Below are experts of layer 3 (counted from 0) of a mixture-of-experts language model. Rows are named router (the router's row for the expert), gate (a neuron's input weights, with its number), up (a neuron's input weights, with its number), down (a neuron's output weights, with its number) and show model dimensions 0-191. Each number is 500 + 50 x the weight over its row's rms, rounded and kept within 0 to 999. Numbers have three digits each.
Before each expert's rows: a language model's description of what the expert responds to; "comes after" lists some tokens at least twice as common just before its tokens as in all text. This comes from a sample of Wikipedia text that the model never trained on. Tokens count by the router's weight.

# expert 4
Description: Definite article "the". Determiners, mostly "the" plus possessives like his, its, their, right after prepositions or verbs, as in "joined the", "in the".
comes after: " of", " in", "'", " to", " at", " for"
router:479504492559465408480409530370452434381586561500530453474481588548559457450434499561562441491482429463480562485546512527518427419537503439516517482498589452498431454499426426558485513470518553459551457611476505486467471449428464522502513451476487487474529446491540545485516572563559482504535437426515513400480492603545591476444527479551482473505517539573495480476476462526556536504464560581442529571484468502564435490457511508551488573473534495519544459500530445377536542561550530543463479386384454534459540493444636594524507494590447514464497440430504492537479442410506528536
gate0:525367512489497486510541466510580472542587415482536465471447452465504503523508534526511495464575498444499531556426493490553495415501485521609488481462455560594408591398507447466461451523528568575586520519563534484486452545441493640560455495522477521487492566575434460483516464543435521463484533447497461492500509516542467604426502435395451360541573435390480480457508522469513488451570533458515531434446469508519575510450527524508467503525554522432595498468475478548584473480475402521465536529452532543490564483523469456483421528441484497531480590590482475567624547525437575462
up0:557490460490519453492466510528566443529501485557542447606484436520467562512501563531534487557552446507468484514385498451462506488547519591532499488495450552526470508489504391466488413576547491578538434495538474455506432569553518611508557463531422543516531447572409415507455415476493456444443583373485483453437519600522442593502515539482448436514408569457556477551575568422450482531533466452551495503559511463532518466432521468519505507519478484436571437522536553535525477445452463580523504652513396597482445494523479547498462570467492576521491527551480443620522532488475475581
down0:554430473483472538474550494542433472531646552528364525559415498419571395455501494493547501410531435516467485438486493481489562571522457408528537456459513515496539608487479490442577519496470518456580463585562490417490457579424546535467507490482409467517420474484473550525488526514474481408586445479412496627425562410579514498483488505444484586471485537510580475501537515489412558532540589474511448508527456461464459502426502509453476548466560414532517475506496502559457511470457599507464509540408427547528456430441507490433403541483488567438477517441551498507468451516537566516
gate1:513490400538440499381452424622531557520519496417438555544557442562537562489489403552432513518490514476535464495497504552507549536470554476642515503489548542585478422508506441502425491545443518509556432526534489418580548600500529408543610584529421595509527415441582532564430570556530438432463464544483499555499528574486596557451585488479503555463516426534423507528508558561465484527461488467519475445503485532512508507539555476526449497521506573569486530439528529515441471529422489537455556457515486508422424468514414565478459474561429472533493510483481489528428576533547497580
up1:452368472434503590485484446520520456520538539514527563483542422450517554460388465552453488524536443385458522501478442568506534583507469482604483466524498487600478473417434472537578489503468423470500488487608549486506501540511550493529572480589466459517531507558565454547587500602521521575481531517475465521519527598453529458534549486457505474523400504488533483526446555511502457520505497509470545378538499506500490539524499469497550544415426503591440531488383562550563454445495521512478570491532451468567549603484540560534465508569513387514500508441469475445627501574641468467
down1:523527499581453460533494487457387553472525491497585493598550382523565528480531545547459542410528487558574547510498521514622455470519507520486548521455527434490504502503508457525492456513473487501564404428541529494607484570480430416456528507553526453509489488504505571462536521479505539475508430562525509625452595522480544534459484491461409414519550455394408504511545579422516508574542587541473599464534540464419461541564434588530492502506426618477565464497454475541484570561512586485511556408510470507457523452406431518463458509544497502577433479415472486582518419510525515491
gate2:545511486572491474507524535502543413428489557454445452513502552510486551530485492472526526540446475520512485456429475541540576521471546453574500517463526540514533584532562475403557458473547541437433508499375441471507496490480465484575397497518430432613620555590494510436568434611484535375409489380522543533529492445536480439468548535528523446543518508533520490529457496511442526526519527555485448648523411431494461510443570569495461468443549504533428491514528367494451493427495529544562582534496563425524549496526518485550543492498537416499521414535504604453456453556550477490
up2:394453564536471421502547481429490523512522529445463481587527445505468513460414475528585573519567517554482534453452565505446575487458600502496568466540420569569519521480477553445595488536542478430508537356456471482497516400455529524564457464505421507551518530529499452500475432532493630486439436384443501567509482507506458514367519448459549526481541529458466507476527572499544472479498506611519427567606489539577516546503604498482544433494561438493470474563540461526457411573513578513476536529521558580514496457425456537491424542546542493471458434441532584471549470539529489530
down2:495455487496490448559453503420558535438520504552581480524509557547443503523503474463628555483503523576501448518439462537557458477455624470501527423502521461523557541505412470470541471553528440438410519532475487581476488517537480496447488434485443457525543490562505458562620467618567497550497503405551442575522435534537413536439432540615438414589569483557532465474451501442442505526530519603467507510534569577497444515446487495464538461519516426482553618533460464470505497513456594534525579503515583556546582483398535559450470473500512433554531524439489504498467485444526470381

# expert 1
Description: Line ends after sentences. Line breaks after sentence-final periods, table rows, list items and headings, plus closing heading markers such as ===, ." and ).
comes after: ".", " |", ")", " =", "==", " =="
router:498539472529587533490537430490589632466454518465433444547573516540520531492524492449505504494552461502544448544508416551485572649497474499550525562512437492392505464528530412533595479501490433479565464553400514423553437481523463550458421447553499406455544494528469539538537434370515446529489481580469527384551445467479558499479509410481621496498488500450496542506504454473421564452498509476413481505437554518513475489523517555556510395455536480463448377504484504498530530495456464501540524464514473539494532534445536586594470597475545455515465512603510519450521457593574539545
gate0:472419487480345476412467480514585557473501452494461507561562498543617469541530448514470471429531519459478475538528500462558517554521447561559468516517495457423426483517594475511473434547580524501510395519514550430569525543496541501554551461547507612528481432399535513500536549440490510529574462499474497524407450462462463404456572532543543513498528462516448486634468455536561494480516528465524462545498552529495547421509544538542427583428471451508408510481580452459506458492479487623426491597412531469530481479521481498490578491477550476437532465436458461473515364543424509606
up0:482396494564460540434465460605621579495524461469524546554607443441505476452570456479552549449518488426432462485526476502521569589534473503494462595491540541446443423516536427511497498562523568551604485475491524471576509566512531477503523509478510517561395444568515539508451571470454496486448429598518514491526520491472499565412521485479652482478459433499565448567403490498553515536430537445548423507502492486438426469526510545482562545423470513501456464439478497482542495511491441617464450532386484432398473496483551483525564542467425482505595520438472555429565477515465462560
down0:490518479493558407491462597488455623464494570403432524533501445480524519470514547558505501512442577530505465469469528560476542509517377562482522573516477593503516584576454395521563526514506442482456455463523557472457463541506475445509424553519568452496493399525494546531603458428511495512484596460470486463529456485595493646482479580444437491585479504500554569509456482490470521486440448600516432438473595548525440477423460538474427436543537588493492383642561542494544511570471562519491486519501445527460488544491457517463492496460539433534495620460453486464495509457523457471
gate1:619482502482479576524552563550526545502481550563476462488556465592504461467460592497519441456392542570503459575504457547558529528527428565556585568550497464402651499526585619473515468523403570503468535483397545512459605505486488541484453517531369458575561515533582487529533504527431432410467536475544527555446520502527570599480520535405451461487405447504545557468456480545458601544567482525558491487506475529434478545518516520521497450534548519446566500470457533467515471524578478572455468542459482517452518566423533544525517449495509454588470528446480452503464476467549504544
up1:488479566549497420501493527466465456388459462501536466532463456559536516394546544540511531560578564463603527458537492478493499453446550435545569431487524414435425526448480378479472430561579549512437484519589463479458508537447462538568513500468611458470487443530434443476526451534489585540542453557432519506475473558498494667602535499480557551524480523578484478515498535385570499423495533580466522578554568421530544461574478426485462472503522430549445559454478498420483492520508477403481523498481496514598441570518461507562552502515522461574571519465440492529547545439526483444
down1:530459664516472544524488459493513516482479476595557484495439504561566558455467541512471517493508545422528551482549571486487503467497475408517550484452561428476529465423459477403561567389580503522479469505414465433486528472510510429518529463444433465568493492525407431467494477540473451532481489496536513523472507463555508557492535567505601591431461553475505437510523565382499400511487437549522493598473447533439661565473467419458370428496474472461458488413547556441509557523583508546525467554437554543515543488511484536527477486520398504531452458427502537421560545425519503505
gate2:536519522612487526573449540523558512508522496522490483405334538407524478489440458541418572640495488481525539495451513500428395416497478425433512487479454489475524481457529427496434541526510405565500433604481533512583483497515548469473470488497574416481554520456571462406523406461493586475629535525499527565525539586503481526622456504531491554418496570522507544496486487461548484434481451538547572499481462513565500503489480496523494457480504518495434528563537544586549473510435465488529509457648488532425479510533512473538488448469546567514468544429443429478546606543518541545
up2:550534529570560585564514479576560551549537495492492466396418577406492494449513497590437522552525462507522477490505453561483406480528471479420536509501449414534521530477551487488420581472491467619559480521487443496592395551521516478479516502451583435424468537484526459450416486380428551445592486538483516510601469545518416560587507519497522524451473497554552550562507518451562533405457464497517554451508534560533382514480498508520474508441466545560524468558515608587557497508526485550451519504638462565462471509512474473526453430525522507532554569498445456498473640499483500474
down2:467561531548520611494481465461504496497538640437429454467508489477530499524503554520544535491420533425424506435438473478474507516520488499487556442481458594510505440507460404421498453557463454436586482552466503552483399509557460464373491525580414438494530553420493550513522496411451441495537437461399491404436523511460544465532422455515488453485527490526536554532479430479402463504535508498539488501458503588466430518413488525470489486551545479450454417461356427500470455486404446458419469491568449456540496560487609523495527540562482469469521466478521436416482458560492571607

# expert 5
Description: Title and field words. Words inside quoted titles of songs, episodes and works, mostly the, The, My, Your, Big, plus infobox colons and table pipes.
comes after: "\n", " of", " \"", "'", " in", " on"
router:497470493536537510431451515530490565476498525494525461567399491490474531472503497538573514619512565414497631583497476484579491540547546430500510452472470524610510495460439467551526460574557464441522441496527456545422556470471506542469589427431373399496607464511448496545445482566604524423441558510483432513475474518579520554496509549503388514482569519494590475500494547516531487476461588518620454534522497522538439482566427427435531527492558463480563463592509491418549569542488526441488553451493495448509561476531443574512518476554556389404499513485454516519477496473412466546
gate0:557451416593453512490387520493535527471393500517491426483464441533445509529548569540516512618487462488551542523503546423593547535478472495441403557475529591501507446442476511481544446522603519512510426535437432607494505536447546470511467514431488548517514538419440513576469416520524472457463472473494499492502516496499523465471479546541464587562543475491423521490447571439517465590406547442520554534547493566572501451512495504497534462461417446551497487528463562427500555598505473413498564511482493435544561441514576400553470481592470438449487610593398532472415493597494515525
up0:485573445525440524483498504494504591526486562539437453574532535505592485476567526529445582523483533520474503574540604518494577408522452489470519455434460515484538621472503459465478475460559441517509523525505405569411483473582449542536584507485466409524568533471580523465544390578511586502409512469470500432416467470535479446485539574478479492560466498580523455583413564487361514462468548496455430480465481504529569464468568431537526526501441459505509492566415434538549419419466411528570463540550432535556465475483545502432492579484453472419574515442494411521497511518517567463
down0:454513490550545411515490464434457575551529452448483542504571450509599451493440411523430532493414461565597457469549508468504428523463509493583419577559529489571581506488534407497440469563406547545495535441566534524512596546549601544503501502530534592423445469501457510447426443493498474503520609551501533496533461480568489496500463531513592423496556433467534539526506504552559542423501512409476532539476485549573535569567500455482480575458433508499479611585482546547477500509468524558451569531543426500420449406501577588519521525499526540508513559491537433444598531409545503458
gate1:575598416518456523491504478566532504461468517478476482583374477561511524563467500447500454469518523496556503495599470543461574530482425489509530500509554498409515487484472500605547499633483466579430489490537448481534469547527489543491578507541486598549576429541488454396475524534457517543461525484495527492496431462624525454503513611450531537422454506402516397580524524436545400516510525392546445480526531483508468440534416471396507503473456488458459503522501540385465489559576390485462542483534464404458474435494568530478486440505502436528448511512467565427547538501432402525
up1:362361385495519510506470466476524454536469498551486504478547512571615480513479518533451540459528457553507496493426543538507468478416564474466498536536432590550447484587590529446559511480577496519466611511464556453514493501514521480578470485555482466479528584515558453589491476492476396506587483480470531509472481610414423494556409391426556534511472474455537475391442427456494604471578455511493495501456546565559459456508404537499478429494461518469517489579436468520506445439445499558452471532535487497490489513423561533525501473527435529509474522449525428585502601514483392473
down1:481457514579459555474465475509556495521448516494584461554555540579530459445596542493545441571472420434497415483492471498477488431477490521509478467549432440523453577512478514533523412543508433490504494445423524508468492423507452584437568450473561503436564427401513554515520554550493496523400526529478530460477539498460494401519466561510538378568582533415509528598493605566459480550521539567359480462453511571483470442439505514469469570398557527465518396479527509508458549645549454543484568418482551504570515526548501447455503446431459512525468514536563415470533466444503520530
gate2:525423511524521461467511606550561487509521567516478516494393512513500508418406587504571469522486567488561456419418478486468453584462564530503403460520449524493498524506410471492553555472427483547495529512523547438500505527431453503455462492587502556554397470468538456478554507572481451580475432446491474482400554432446577581424499489456505558497533507511630574469533409466476492483422506437512450541542489413480481471551383534471500585540583431514425499440479546531506515534564522495534474531388445436393561519524518407524512521424525457429532493448497455518535441559483502404
up2:484555451361527499463507533509541466448498502512549509451490452472429450491505492433458546475469475539498477519471579614518579504460485529520514587458469439551425418476562610467443450570498535510476502470503488525527556531438603509517522516512519516486461521494497527428511493461439510455557454543578567486491609524502500376532361519511496525527513429439589409450515614483434504468500461493490509489482524505512491476508477427514517539546489445529463599543416545498565452351551558484544518432529468531536590444426539492469407510470556449537342552466361482537503546501471472487
down2:464446409432422422379526537429488382455506518445487475519575614494461419464448433430512545455512514556524455492512477468483496551454422465528592488524589588528507454553504551519545404490501399531509510572518541477431477483537492555468515488466504507499529526569557462433517573551606400452451459465584521445503550565482580543504512499523483545523434443554457504427587515442491486546545545459499467522560521383439466545522549458489455507436460446575526512504504500463529444599479419468553556434565497429498532495459506475435544545490564500519497574454419500437501462537407398475